Below are experts of layer 3 (counted from 0) of a mixture-of-experts language model. Rows are named router (the router's row for the expert), gate (a neuron's input weights, with its number), up (a neuron's input weights, with its number) and show model dimensions 0-127. Each number is 128 + 24 x the weight over its row's rms, rounded and kept within 0 to 255. Numbers have three digits each.
Before each expert's rows: "mostly gets" lists some tokens that are sent to it at least half of the time; "gets" lists some tokens that make up at least twice as much of what it gets as of all text. This comes from a sample of Wikipedia text that the model never trained on. Tokens count by the router's weight.

# expert 10
mostly gets: " m", " b", " B", " M", " G", " A"
gets: " m", " B", " M", " b", " A", " F"
router:106155119112124125137079120118122111134147105135134132098153140157130138135090113079151171114130151143161150122132137132098141158102153171119135148099094167103142144148123098148112164101158109114146159146128064155100150160096112119120140107145130146125108147087110066122089155113108126142129121094124140162155138109136109133167098162147163169187119104114133144134092150118123112169116
gate2:158128082108119120130151153143104127117091158143151117115144132129095113094132142111094104152119137177124135140093118146098114135161119175141141143106119156147174113164149133124108137148190144101121127121149105151130107168085174177141130126180139138109165138106106098086121102124114152128119126150129195096120124159103103109149134165154124130152123132100185130122137166135103124124127
up2:146123143113115121144115139134116090156135105126094086130155124139089118161137152113111077143157146116102075121112124148128125175173107116095091132118139126117195137173115170180102119133141111100164123126122121068106125182092141141101142128169135133106143115138107126114121113106096126137172165131159150134179112126170145130145094115158105119111133140148122130134117159113110130124149
gate3:131112144088112127109094150148088124150106111132119121151160121148138107126125137150159131086111115136113133114141133110177138135098096148123077119137139191125112132135128094144109142132148096094161121120150122142125136102138097062101126087139115124124129144102122094196127140144114107089103105102132091133145137166128181138114166161101119165143147109121062141105097103144127121122161
up3:107145143120154110126201084143112108142137149122150136095144123108135170164137093111134154127127068175111127162146114146111130109185128128146116153080124140202115130126136166099122136097080111133093117113117133138107112159116118148148109140115121123148147105065128133175140135117136126119132124141127124128173103112115152110129097140090121121117137149116163170098097134141161126122158
gate4:130139144127111139143129146124087171138096153126131131102111120151111171118129124156162135100132119119133113102155129114144151136130154147100163169125128148166146146140127165117131102126133154104157159085105131108141061139117159133117130107167198164137167150186192121139140138137182117135140116136126138149144136096109158122127158120145102113145066147151150143104082123115112131137148
up4:122135091147110100119140083158106143132098168111135124153135070071118158118158142131109160113134087142118125090177093157121150151119138129095143143149152139117180063152085153108141131107149104128127083138087126093121090108109157097106085133131161096147104110132128122138124116085129144156127093120139116103149118088103136140119115132105121131122127141115130176099121131122101147145133
gate5:132137082090153172139139124132124135118144163142127099126140105137119108126120128128128150141104173152138127142139156125139099150197158106123159105144151124155158121133108104093098115157173131117089119092140097098116118130108154143091125125171113130106084144173182143142178115145118193093127107103164147142118165111157150126154092110114145110122106097140116135150130107134131172131146
up5:136116085132126158184124113115134102068122125113094108105171144099154166156107124133113133120140109092157126108134147102131128120140179120144106114117153160106143122108139082128150150161170160129124100146075088142150139127161127119090128127150100140171156134141094111102102102121161129124163124143139122100136133166142102113121135098122156151125135128127117125154140099067137086138186
gate6:126135093115113121115141174119124104098127165163122123059120153148099121116131165101159139132137148092128102158134175145112164102165097163138115117132058101158090112150137112134116099108178114143102053108131164148128136128123153106133149146120104091137086126102115119151133137135121120134094140122140103158111129126116139135149092150112117143133160116130101119150075153122138150153111
up6:124092091098125142141128142162081145127121097158100163117113129131118139147125125111154166099122146102133115121149121131128130081154077149128144153136143180166155094135085133103135124125105121121082152124109117095082159146138142104177171161071138155150142108116081114136173121129153131126126126129123109091134131133152120125158124157106143122127108111065093166165126144122151150137130
gate7:156161152106127119124169109189117095132081151118112139135118133126161124146125095118164111131143150118136145104116149140114164139140124127104164127065121114172132138124128159153136119113106114118101122119107068115121131120082079142162125125128093113166089116118143073152142073089104114111116151149123092169135135136127086116139153166152126136140129106156171109118113134142110168114112
up7:123132129114124088137146126118155148117124111117085149113102075145067133102165103134112126129132149131133105111144121100122131121128111077139116156156142100122137119156114131095116123160131167191128122175155126140136123132158145150149152138088128141135133089146103133120153106175069170128125143134129156134128135137115161161095139132105094100072131094113110111097179165114159153101153
gate8:107162105095115124116135122105156140154148092167148146149116124113174127140139127140132151151100106114105150176124144094122148123073096120151141140138106190142071113182165162116168149108140095096124148158103138168101130099112135165117110148131096127112133087109146153163129100130088095126123132144139103148122143122111121108157129139102096102186151124123136130124151163135138152148128
up8:121147157215115104098102136141074108108103147144130153102108167076131099115169125121151103118134126166189107125120140122106102111124130096156121140140162120116127125107099143121125091099101132119116097098146115119156120109122107144116106137126099144106136162110113125111136113147131135130107122127115179151106131109172110109083200142174130136103113163116141150123108134105144129097107
gate9:139147143122151085123128133146116158089106150123113125134128137148125150105105170160158080081124159099131089092096120134105065162137169164103131100108146118111176124134168159150140121096153129122152089091113122132107131146113136096110163151146155097133088103104122147129115136121122155119156150162115128164120125134136102136118138128089153079118190138160132125119142109164115106120144
up9:102142130150157147164097145122162110171161140152088125147118146182137133143110132092126071109102122138116140110105103108088117100118140124164088135166103138151138093136113127090142140096075136107131112118112133177101116125093128078162114129112113107154148135138145079120143130127107160124135171149096109147114144116132101125150134102137128102132199115102123096151108117146095132156110
gate10:123117118112112102150113126164076151170157146145159146121151150141085141095124160114170128116141121112176144161126157144107108162127170154118111111121094153113150112117065121167102140160189124134120123130118115127166109133126117127122108154157074076088140153123106119133106111108081158164123143114148152116140138162111096134098111129128119115132124104147170151111081126151122123115132
up10:155086108130166135094116135121148149172071131107097084121134105095168120123078166141118141139101137130104119135130124111136162114129106095160103140123140086155103140150146159129127124147094117139120146076145143095121104120110103117118131077141165124143114089187144126135139091125135141124136138128130104150100111143139108129162134142124121123130185097161092124144143107105066127178127
gate11:143115131095128126135138137142123101123138120117168148108092101144177121155133129061133181162141152122127179161124139146135147154144139143134126136194136131132122103118147084128104142119143158167125132120110133126141124150107093140124122121113121123112135139084114124158058133132133131076121170155158146159128151133109121155147104135139108109161164156088107141099192111144152154100098
up11:123110093139163125137122113104109183168114081087107126111129059132124148139153131145134119099145112187145140083134134143162137159079148158120145124157137098155078135147104118127103145132099155105123096135166142106130096159106167146139149136127153122123177107132118122109117132173110122085103157128125135112124102097134114116109140151082110087136090123172125125126136125152148134102126
gate12:106117142115131156122117145134128104106145151124087121143116157131114168143119155157162143119116123129071082139135131106132133154120133146125122148141111122049106145183121128145151119104088118153125141072110109165135117124162111129085128166120134138136157147159111112148127127146153166131080124166131133159093160106061108110166137124098113129161104096118082131106142134111115100160115
up12:077121101150146079143120111141129113101115139106105108114134124089123146140130140165111152147098126143080137126148169167119122104114138182147129146136157100107121151109139142140068172109117125124108116134091093119157113109142099141090106160144175095111106153096094118149132117092168143088134099145152136104129163124122143117124122101079141133123127103127132150109127170114082107127078
gate13:094123149114143113117142102109194085095133139140107106112136127137134117105137099115121141129078161172149155151116155158071100128136114137124117124122101170151132125093105116151157158113119150162073130102116078120130149110154101056111096122178124100121149130090129118149114156155107110119165134108127119128146156154121151132138140125083157157166129138125156117108143150150156125115125
up13:121119126149136124135148105119094123156170113098121114145091143099110142145106149178147166141132119093123067081125158168171144091164109130130103097132107097172124126145147164176174084127156134176070141095148106128145105114123142194136143097095129099159108141148138153108153152104110122140137152129124111110124136127145155144138144127136120129094127136132124108140155096119127140116127
gate14:123104135115154119143109124137065120108100155072098136134094128123136141133117142127162146111119093105162186146182123126114164140120120162179125133154179112111186136111085138167104114122123150107098126099118135125156125130108086113133112126135123143128113154071116130145114139126101133147122099118138098103132136155137147073147115126109134088156124149158109157138147130138129119185092
up14:118146129099120089101116107077142141142111145158170167147141140121074122149119167125096146077080123142094143160099111108085119121085130109140118102129116140125101110108151120087165106156129124147135183140157107114142081136112159109141130140153098140164131151141178161118148113147153121133089127158136121131133091158110084137112144109113126121139169116151138152122136104089123133120167
gate15:108130145079125177164156152124115114149164120096105119151140159103127140144139148117145166120144118115122157152113117111111104102144155131126160115101083098148127185117149118132170159137111126140163107106140117138105095117092099094063147135161142080138112145134151166166142091149099105086141088125121152156118096135103105106128109146109108155136104100122114172139142142136158159139121
up15:101118129096095122144136092111104179127162095128070117148113148154152141173140146139140195138150143146135116138117138099153125119155154112114182129118095127129154118128164143103133144133087163144144162119150125158120113125111161102112112168126138119165110126112109158187124103175107128163112096101147087098105106166139114094124128148087139125124118138102108169149130126112110129158119
gate16:097108103141137111125126139117144144128111161087104093125140095109144120103143131127176150148138131115134121095112171154117133114179104148135116123124088167108081110160136174123149112126135101138090146152109165148116130135109127132104095148118147114070142160085121115110144159124111115131090163170094122092172141117124112091098107117136099135102082150135131144161138172090173143121146
up16:152154154144137108154162120158147123164146128116085118106090114108103116120140154061116116137124129138109137125116121136122170121138141138118136129159137113103132146107121103097075137130150130170137089121137157121080141117119120138138130108104153164101096154152127144145143124114044068175125121154128080135148090127090136115140128150103106153115116151115071093132130116132147147108166
gate17:109128105132149136161108146145102098131140146131094119128164132188091093132130105131159095101157136143145144141129118148134097123148112063140103094148145107144130135183082148108149130107151090083134089120159108150139162092138124116121149103147117144126150163135135120121127092148146122113104123166089121072103109153146101112108102144167159126182144129124106084133116146159142142148123
up17:117151114170126163127130121120095131112174160139081112117150176171113070104102123139128110083111105107131139188102099157142133136115114120148118124153134163094153169125142119174140129112134161101122104125149124131141176119160132132103144115090116141111125157176048133130104125116140093104113088098092128103127128131128123135123108121154112150163084149127119121151113127138152131138119
gate18:177111141117127147139118096114094119144122145165093104125127122157131168119116112137129111166123173137172103122158156118164124189143110123089139100079145098129138143115171133133093112144133150139131133124122163099130143160143094085115100106119143108086093170132153115147121122108144146078166094113108116103154106120113160117147140078167155137160078140143121140133127140131163135135152
up18:112114105137138108112124143154171154120137129089136148138114152125132086100136129130118121122147108155108138101104141135104120085174145085168127167141118119174173131132089074091102156104144105176170128112128106142173124139133150183126156102132139115122146109155110132083117131096161109158078161142175135129113147109126140112143093185160100147123137131130150125115131120116114121105114
gate19:145158108085114129143156162110101151138119078109154148116131122180130166117165127125151147083145132171140143153129138135131162151096119124085148154139116167106123097141119147106152133144115126128159151121110100134139142143156130107136112099140105125190084084170128132106108101112080084157121172164084137125131136154143119095159137140123139113187117118116106158139125150131110132092128
up19:134112136113142120166101176125145102149108097127078151138127140115091182075149108131141150149151138103106165121097161113127098134168154109163111105156135134115153148169112111136130114138161128118132114143088142123091115116147095178125127088134130093125135160145142134118135110119118130116176182113104137112093126122171133126169106126103148119149095126145161082159159099107108117155154
gate20:151123094082144129104113144139126173122133134135144138150141123085102140127108184180154117171117123141101145158114124152113101134117091132157089136107135137101092133119126097126167115083127127127103109094106130151084133165102114146119107121108126097097096129104107101132110096129149160157119121118143180139132102164104111100112145147111105175178151113139136080104140136165085098122133
up20:155095122122138115126114104145139172158138109177140084080115142114127136108126121148149113149108150119126131162111090129078090120153133125112143111161082109113181159089125126132161126118088123097139166145088154124142117109150132149139152118123130131115158116107141140128110111125108098125141102112129076122118145145136181109104169128179137134132126145160132089116137182137153132168065
gate21:088154114102132165165116151145153114133137119151126116142165134133159106108126104131124109161145174152129168124112115167130129127113200141142121157140125163116132140126132133148120124108127144139151093160138112149133116110147117090104125158164143095136120141127109149144113088083105108124106171122081134110090124117141104168118146181155149113208117119131171103113109157102139122175117
up21:129168101090103155127128129080130117104132164099136167119119112112120126133130134151146110143129088130119128135130132108134132104133082122132133139149154155136135122098126136157103115140155071162128129137133113097133168156080159166120138094088141133056097149117142124112115133154144168099124149113146098114152133180145162074101105095127112110188164127116086131137114130143082119140132
gate22:158112143106122091103139121188134125123134133119133161126146180168114129078151108096161138135141162130109146110136117157112150198140115124160163141147154163123112142114156106104149138114097118123120131181167129110115167136146070131124105084149135118133118144145179127115118149084108148089104165092115142157124140103155132098135132152115137090153133112131105158128150103136125146120093
up22:123117141150124125134119106167075101120132120136147136144121106127142088139181120130099122128172121109135097172108088162126129147124105171147100133159147149119162102156117125069163149131101100134134149112125105126136154121146135150169153150092178116129145096158136135131144184129153150123135150105160111168103121140152145088145091170170070121135147155116130143108128133161123140108103
gate23:083142117114142141122151167138096130065120130167086126140130192154130080131086128116134122148126093132112144089132089125089107118147139103143135100108135147178182110129126142124132125150157117117107089090123137128157156119153112142174111107105157089130159093139128098100119152136135130153098108169123142107162121120109137109132126152144128160101104121120110121134094094086080128120114
up23:127146135130122101119135117107111132093151105159156100145111084072146142127108126142119116135150143153131093101082095164128098108133127146089133170136115168095095082124130155123122142159125122127149104112123134119141107129129144134135080156179121164131139123173094122170158150091140096134130105151145106094134113124142103134159130068130136093146085092169145141086150132125109118170120
gate24:119142118126181088102136136135145123161137111115121114125131100117111167124149128134137129131096100100125090131174173111068116148079127135151146191121147155127122137109136154167145100116168193130144160098092113157122112141147097097145106147172117147107127161111088113117099140109116126128089120138139128119133169122099151121137118105096131087164134138123162111137119136161127170104149
up24:107136156164139118112096111098082135161123141106110131148070146107139118102145133138136097141134084112092145103144145132156116084115116151106140090084162102165125111126113141164107107090118122115126117058090133148152128110130088123133097115110079135090148133113126124091128107157106099141118134120136100121128134100129167159136092103115129171139107141163141108133143095106127093149076
gate25:128110133119146124154138105136101081170156117113114166138131154140113141101103186130169130100104149131132063113105078144117124129122124132130134100116179078111157113089133113136074121128109123087070112097128129129104147147142090128115099131080173152096133136118145114121119130074179147122110158114127129118124113121129157123099158121158122121144099125136111169144134114125101138157134
up25:112138180158137101096151109126131101124130144096130116180106110142103114166164112100098113103149113153110143149121067136105149098126142173136107122144172128181136132130138131109130085125144106178128103100125111137143122143138119148114123107162162100141181107098150143158151099119111145137126166139117109104088154161150081117162110165110125124130094120086132158115162111117111129156116
gate26:128130159085175113145127131125119102149149122151133158167100157141133136104093113121123114086137090129124096121097089125109154138113150130098171151120142143133147090097157101162099133095125146138136051121138161114126089135134123110173104092133118114121138124112163109139108130102152125099081135144134145142131133122122119116149191134187136168115148116157122168117090151157098123114101
up26:139142114072145129076139130114144125104122141074144125135136147124150187120106132112142132112147134117113147111132114095109150093163165124129187126097072135121122147131129118143141151135154134093169122093115115154103100162091151113119167109110124150154154104116145152176103131087121141115154131130154124117125117134147100075169112141117194131166140096117126142107129174123123098146123
gate27:130080114112128138136126117122070121152170128141113136135169133128136116123119101130122174117109143159135172163136103103130146161132124110149102167159165117113110110147047144163138104149157124144146098124142139163128101145095114145126170109115104117113121136135124114103126177119108096101113103118126083127120121137109105094088114109131077079133139151090143158148073136156111148137126
up27:104070178145185137122117168144152114156108155152147139142134193096150107125107134148147123140095131145146137145131091108143128131128159135176129118121151148127099151152129147134163123150123122160141110111114132111098098147108137123147126127150127170125102108142139130143146151105177068091166169133148127130105070154121111135137129169152100126122108120161176117130093094097143138114132
gate28:136115145075133142137152070148132113114110105122166113077165143115138093089137142100139125127139132147078120149107135146125093177126122168105141153125091146109112129102111111141187137112151156153090072083105084110125155128109112094124145107147100119140093169119140122108111116113099164118134170106143113148080147108113103129101114170151122149122145119127139114143118150125108144148123
up28:098100095173133128083088168145141139175114154126138120126112114145120151136171117132114104188131132115181176096127142130142150104159172105126173151133130127134126144118142085092146132119134140096158148106147111128123114142116155157147142103164147118129141120121090114135178127152116106116148128144091181111151100108145143116162154112106134104085076114134126122112113154100149107143094
gate29:122134103139117144103148131074160129114172103132139078083152122153116161101127148117140133147115076123094176106116126118133109124137138168117093093119092151139141142173146152134126163125161142091173103109128136151115132139121134109096176124108113133093110113110136154107162137149125132176131154163131154131153130152096088079161124128138151169126125107093141101129115153167118109114166
up29:151099127165139181133080103089097143160167143108102100117141146156116109152113131119152136150174146167081166108126102172093150129150121140133113085151142138115126141115095114154138160134154128154115088109162082089153114131093150097147141110136136125089180156101136153116121153131149121145155153153118129152125100118145167169119111141172137128126134109139114138151122104152138130115093
gate30:090136122093117149148125125124116126122112108110140111145147102141145159123150100150166111149101117130124133110095140135147146156128109128167072136143161122149118088128149108110111155127109160103166159105113121096124175139130147131148100135137135095043113062130066157135122153161106142100183153131162096137112100080130113144119139123103129120131142106106099129116114150116136108088135
up30:088148140127159168159117061127119167154097123128119083099140079134118137112145106140126151116105164104126116101117126126100136127093144129133097127163147123115090123133098135088116129090134151108164130147115160090130190110156158142140117121124089121121184137154091148126128127122124169091118138131122083107099094137150094074098143106102118117127153110125138080141128151130117109123114
gate31:145124105097114115129110158162128135144150130124120095108120113145141085140133125148144119178158113143146145153101147130162136082142164100122097100096092146158109141125092131159101163169162149119120146079152143135130111165137136088101152128142139142158142134159133146148120135146102128146118133109139145088127103093101102104119162129162123141115136125109173178080151208143152110137150
up31:116153133164106103148134107178175119091154131121107156119136109081137143106096093136141138084130113129127102103147110136109116145130081115131161098141124094104126107154116139139127141131144125164095103100121169183115115135108149124108112100035131105131124119139111129164160154132147087118119116110155093149120101134137142112121125114107135105162151115087068150113112138144126167107111
gate32:090130145140126112143183120140116133140138138122059145146138118132119093140108131143175132101133113090108119163131094162138112109115120094107131169138061096102124137129135138126089121117151121105112121078123086091111131143150117113124133111154160141096120136097126114214093128097119124126122137139115115143119124102162112096146089091124124111098100125095114132148163159135099148145167
up32:112174159172164082150123124086084125143142135158102121119165146129119085123149147120124122109136125117099125185192080108087122129108168096147117168164133139092126101170144132139136109136103128138109120090120121130120128122131113163123086130138093067116106136149123123118109155138120105118152131099112105132141183147114168097140105123102112112100142121104146138139117159163129142137108
gate33:125128118129148156150132145126128153066152124100110170157063153140115145149140165110131105118127156143129129106122145116140163073084115165108145143132146129175123135114102054114144124104136156144116184133146136106089118126103094089121130143168132110107127118151144158154107173134104133139155155135110143101133117138135139126142171135157173129138130130135126114065138161099110136116135
up33:156145096163132174118115101166121117098136139105085140130143082132148121133070082153114134128102125140147121196116128105130137128139133071150077147133120124150097125093099151111163161166101107128126143108145169153126124116171108176146158145162132144133121131148133146129168127138149133109071129119137114107135141123115106080133127098085128129095149110118104138173114123114111132108130
gate34:121119054075107125121116143113146082139101125178153179083100141154141170110137159093145180142114120182157089131121146161106146105101130138128138134115109156150136115128128144123135139099081123084110119102149103140135165136141179109117115116172105150141113153171162160132089090118124136138107122139110103137104110135126107112140137137109120142165155101127121135133130134120122125097112
up34:139090175122144145139145131131114142114089114091126112144124083124152133161117103158099138089157125105140106108135103108163175111109125127087156124115127114159137162137130112095128126136076137141160155119067133113171104110164130159135147143129124111134110135127188145158086166130135130107119135170081165108089115111115121139117180110123098130136182102121128107117146134128153123169123
gate35:126127110127117128183155146178109083128151102172145088113157105116118141102094141083128113126155125141130120090140127156081121188166136141119119140120147132136108095134132109139124138163114110126188081117117147147141135128138127099097127092146114099150093160072106095142108141111129130146113138127130126138125157103100084116167112147151122171126134117130156096110086161119107145115089
up35:143119137119111180094069136116111182099144144186135072132124137151113145174144098092135167138185157128102122124130141115110126100129123099121080129130096109116130159145135105095077105150160163111139148128167132145135150096154150102144140113111143096166116131128127103123113144111118115113146100120132102133103131160118114092101111121114107170158136115140145087083128119100132121109145
gate36:108099167129122173103147083118104103148112166069077118090164157102138120120106160154137159124115100115113130110144133142154127132131164134091111129142176162095175138085141125109128127146140136137112112120128142089096128138064121137094123143105145160112122146105140147109116111118108149097140134124175174122150154111127154094123123156097139125119116125105112157135128104134108062103134
up36:080114124102170109128164098108128121136170146126121127112154138100114089174106163163141104122121113151134134117148084127108143148124107150128163115116134165079078151144126119140150127092131093148143162100123113114131119118086069133137138125094108142145121101121111118159170159095134093166135124139153138168125138153158180130090123131118142151147081139105132140181155150149150137112127
gate37:096122089126120132167134090147120145135166086128139098146115135152143130137131142160125071180073099150123157094134125114090115126104167118121121125128159135136136116119134123111149114112137139181160161100141096149127142092131100095068137140144102106088155153136108153112131127084133122108138165098105136132133106096136092145117138151186115118129095144170151084115127151137116096127152
up37:153133167120106128126153128178134152158124133116082123163128159165135107097127119124149129160120130116124146094149111130131113113112129170120122140128156119089150159167172177137164100162131078152170095114132140124107091102139163161134142085129114130090164050130116130100096151114154136107128137149119137119150134126131125128155131146100085117121132139109094133128072123102077133122128
gate38:125098069117106151132132142134089102155116080155123110134150159144150111118134112155127103146093134136134152140111173153109167140154139114186109135163119156144164132154122171188083140112156136095111122118147120144145100151150123132147115144128106136110154125149091119128121142127146111143132155152101118128143117120131147120198099116159158163137096159154070107119080113153107119116138
up38:138124139127118099144155128106154137116148173129116114120096107127125176114113165133116187086084071152117144107114165140142142151138111115120153141110127101140085139127129124107114153126122135113140137068069136120187086144151135122086147136156175148144117117091128169153147112146135136122150077125116131128127122109109133130088131134086114095133113110126140141119193148117157138160137
gate39:138117147153151152176123132127068130141158143120134124135153140153138115161156148100134098145151071184129141141147093146093133155096138133133155104115125132132183137155143123130153139192149117127073099130111110129152121160068124127145145132101091053124117131103140115109123138131116135151145124146116133137132141163108168112108131151137100120133094110118186135112122144121162151148136
up39:137133126147145106114109132099093141159072145169102079085119138110128079120145136125150088102065134116131124131096129089132167126133130110139104140136083136116117087128084106132089087147099095124114145128101162130162124127156171103140132123161134161153131103123164111104095135154137100106120128152161120115132142093118120111122159103173135078130117119151081116138138124145145108125159
gate40:125096121168143130201129137122125131107111135137104138099185142097157120140096146112154173110125103100163153110190107133097137146154132108124125147135098088160120162111101112171122112121159113089146146119152133139091075122156098159123139130109130156103121113130165152183132124158140164107149173148144115104103130139114153139122133135112129131130146150114132094100119096126114140174106
up40:051141084107132137143120128152095139141124116144158154130196125117170132157160081157178114109129102119115110127114147134161132142131098152107127125121110154126139109141100132127140136132173131112137129093199129146091159138115120080102149146143100106125126124107119106106078185111118132141140109109180120123149129140100115144158157154148139168115132138155159124125127151154107120128111
gate41:143113103141106104191119095122126147161135092138120132128126163124163103135111137107144135163140128125145123111171149155102131130143136136131195109135112119097137134107122094132130120108155126139146107099169149151129097142142159131132172082071165105162113123112156097143145101111097166133151136080170170117148144070162157124083141138118102118160133102148147121145150121130137144115099
up41:148093151104136171070149134105136105107175129089149141146158122153151134139116140119137131106118150114125147110145135152117140116130122101151075101105136137156136136108106116086141134157114111170144123150104090120117122141085095165140110144116183154099129164116126124115138146141117158131154139127101110083109122150093123198166122138121121173161058167134143138124139132139134095119143
gate42:162103136111112080148157165138104151153153104122121168129102142154134144121085124131176150116115138157105124182173184130142125112148112098153124092140118148126114095105092112131116125134120100168084090161132121154140107170151095139125156077124132154122113139141166113155130141145123116114148130134118132111153119130119139147127099150168105131112157100140184194098149131148137108113122
up42:167105120139119087096123145109161138106145119072105143126115172099150123174137143120125167122114110179125108104117129084147137117087120135109085112115176099116084110107123116116117093190103125133128159107098121165116101147121108143121137097124128143147129116162168083137115161128128145105100142141141153141138153163132127124080152077143101145124139137152152130140164098156123098105146
gate43:092155145084124105127163142128090174170109140127151136149145155144162129133101158107119128095147140076128164159131147205156137107092140122145145132129136141116112143127118134187118116144135130117134122150133085140163141097106151100109139103116077161169110128123089170110114161115143125131112148155128155126126122130104154136124169145072095127089099115127153111172131125133133142111143
up43:175157110109110140115150124100084091109159117157090142136096162177139116121138127129165138159124147132146134087127122118123159123155129118085104130127106084149071165120132076134114111120162137107065141088143109096082158144133088124127147159141130148144141117148107125117082126136134109133137110128114160108152125116117115133096125119137147139164129145062106130128164143100172118132139
gate44:106151117144123155116106125118128086126139141126163158144084138157142133115109116100152178143128160121145135118149166112089132114120113096152142127138120138108133117112144143157147128096104107127062122102111165158105167104100104147118116137169165111133109159119141089105162087132052170143106094137148131163137140166120166084151129120111133100142109091094122117143145112109107088146136
up44:091124165117172132075128105111127138138119138152123150159119109079143114150097137142141145122155112098102116164109142134125128120125122112090135182151102129117135186107174105117160131161105149149134143106133150093127130102160110120149111166091107111139124111121111137149153174097090149105117128157154115098148133156091065133129088114143085116149139116149119154095169093124116114156114
gate45:142135143144143138161158114126148113130134128110114127107155151109170110120127141151148180100167142121133110102101116112090097100136122097112150154130154160117108078155103097122159171155143138092166112099113120148091132138128134114147114145086133130107120156111142109177140130110148082111131116077161096163106078178146142106125158122122138163143161143119147101090116106139089124139168
up45:171121132167092097122093137165180182153089118160163092151078144130088146129125117178165123128108109120140147138129117112125130089111114135153094144113169104110140124145121154108144130094101128129129104158147139118172168084171166176139145133121107142134124088147147119121126119147149122141121139162073116140106113125116110114140111106123102124092121142144125093154108110119095103104137
gate46:086117094147092073117115156149099137123131117112167143114194120097107140127090137158145129142084127097138120138148150141071101175140124137135153111127132139124127127125135127090094090113132130087145138117101134151122168112128102111125123116125082106120122094099117122114105132070126088111122150073116136111133144131111117101142109140106092173149107108132136114116112169167122155090091
up46:132111179120139166127121116043138123187105169092129138098147128106140137112113114162120091136119128106131121123140131152118105156136121132118156099129094143125128080131120150116132111105186117125125122125147157124118120152130119124140123102104135162092164128083093094123146117146125148112144147102087117183111098144132074157135144154127143113154146137081149157123108132082106122161094
gate47:120125111054126145124105118122081122084107123100122129145120108143161096091127087117096140136150130133156150109128097106159152118114155174115152147128141129157109150092118102095088154143123162140116131146158139073107137141160112147117149136131160144155134172149107164121127145155118156058110122144118137148100104161125146090110124126112132091166159107144118107101149164096115117147132
up47:125136127133130118147138105112135112137150158139147114168131113116114148118132108124137138147139146103139093124141101116094145122114099156105144164110141082082127166118162149151150094118156105121165099132116107083158162121116176101110174109135149120138112117154086144107126143108090137098138115130109135164147123097120142144151073113202133160137099112079147178132094135125089131091158
gate48:097128133132104102111136139113120107125121142125135171132168143085127129131075119137189147160102099080150119106135130179148107123122110121110105130095120145180156140102145120120084130128148144120132161122144150127103122155149102130097125151142079131109166171162137124106175119135110142142122104144119140109146133071088093126094115129069110157130128141110162142147157121096150085139109
up48:079159152147144149140126128113120079167111178115146158121189166092132084126109150103100104136135142081129125167159143150131107125139145099134111099143105139158145080101155136143146127121137126137135128145124115138091142145120143148161119126114108111102103116115077085125148159143163084168116194102107119102134124140145104118111153114142157130118148104133112125120080116150120149094112
gate49:145067135146133184153119123172086149142129158077135134107149157144092161114121134133156166147115131076173136159163111165152163116147132150143088125145170150098152154091155137148100117125092106128127149123083163148162158158111143131143101118122127107129103128128079139124129144133150163113085119142137134106121090119135133132135122084131133117141145137111126097122154164110140164124125
up49:141121122125116167161146126150111095120157133144107102139148121126137128141161087136102158093120100124150147133160154140134164166149120168113153130105102122159134123125123140148163089140114146114133152152106134161162105195123106143144127108110096132101176090140167114144113130133115130164091162144123151123154136130156150187110090113155109142071117117133144151114112184095099126100095
gate50:111148148105108119163105157115121139093132104138089191143156150154155120160113128142147144101137125167156132071134091140107136127136140120168123160178142106112115150108151093131153120158133053109152164151141156123102138194143111113101118163131130115111120129135123130109101094120094138117081139132144157189130133156146170141162122108137121129149109130096126130124114151136103134124118
up50:097081116117128146122102144118130144152131154112115104115138105113073146135160075162086082141112108138117108143109139088170113146108127137156114157124124083154144100116117117159101137116182160147103144124116162154173158178121136163117118107109174088119121119160133124106157153134158121106131134115141160101130124125133133114120160143098109091138145092107093093132116094131115109097169
gate51:154094156124119134120106147116105129145107146117064149093157150104144114090115151137128117104127097139157100137114109172087138143153091196142119122105104144163121138108135143138075126111118131123121124109129117108121119154125093085131162158092183115150124124120102132152133133125122120090128115131128101125166166108108146157143125185085101115132153129097112109118148075161161132088114
up51:109114147114093137135137151132086111138109091120145092144141135138141147139138158088129092124144149105125121123101134120099140122140117164106122129150111120098086111145147146170206113132134098099166125139095073145099148113105102130126169168161080107128143087099098117093089116123120164162178154155152108171119160113143119129117123130128127112159168161122134151108139110150112143145134
gate52:084133153133136110174121104124105114114138148148136124152063141129138153158132170151166140132155100154157117162146113142090182115126114152131152164162103141114099082148146131125096140129075112112138148096126105138173117102140129100152113080134162153164112101144124091121127107112141133136107153121126123137130149079073142121154133108127116130140085125082141108104122134097165149113112
up52:114124135132166133156104118129166091132118106142142104123148172121174131112136139107083154142141112128147126124140111107155125091113066130122108111150120152151079185128144174157197113139113116132121119156118131111099147117132138125096167156115128154150144144111153154154159132132128133158156132152124116169128092124141152088124128172101095142148127077124128124153147085145126079157154
gate53:138118107108130100144106143120107108155102152138149109158141145139151099100140126106116119105115117106091051133125162130070114134129119141152151154124115117133160133135120140155160144086126087113145117119146143093140105120183140132151141077166111113127150162143182097150126152108118157133154100180133129110093126128103152133101138082127122154159135168104085125121143103141118163105170
up53:156146130130101190135166101104146138139152115105168130115092110119145202145127136158126106091144145178130131132149127083155133101139104122167152137118138109132144138166133130117119116135107146148148139101132096088112097118102134187101125138173116148105102131076111164169152100109143112127104157135140134162138118152125186112099107116099130125121117113104124153114115099148170139124108
gate54:128123107099148113129112147144107091107113111100139167127183151176132173127112102126148115141114078117128144113156134125083127125126150150156103151122127109171101106113105096118098142130119103151095153138130147174116154132154139107103104093100150128168135141149093125116142139097129113139137098140110115169148159180111103114151071161124137113207136112124155106112124130112115129098159
up54:130111134124134129115113142148135171055138117121142108115160110094132130140095134165128170139119097114160129135125106102149126150147129171136109131174123123123076100114168124135159113122151119133159127136101153115174118123137096141138145150110114162136129081129101116113168103156135098116111127124113128089112134114123152085060120151091152121075142163116116128127146074144104089128173
gate55:128166145109120150166113131138156063129130145118105115184148149121148102134087160129145106107139153140115126075129113119088173135091099127099150146136113158119132127175140146134144153095119134114137156106119149141109130129128128127117107119138142124053113142087114161157160093093101140134134162103145128144087120161129165159152125133102133099178125109098139128126091134128135108184133
up55:139165134137113129100119076119176084115097117150109139160145159128115105111077159137139137102105149111135128078127115109092141125078126110107146127113114157114154126134156128099149164128079152125146120132114159132108157127102077139101111120110167126100167141102128144153162107124098103112130139125151108164113124177114156156144090130073172092150145140117135152152143135108151131155151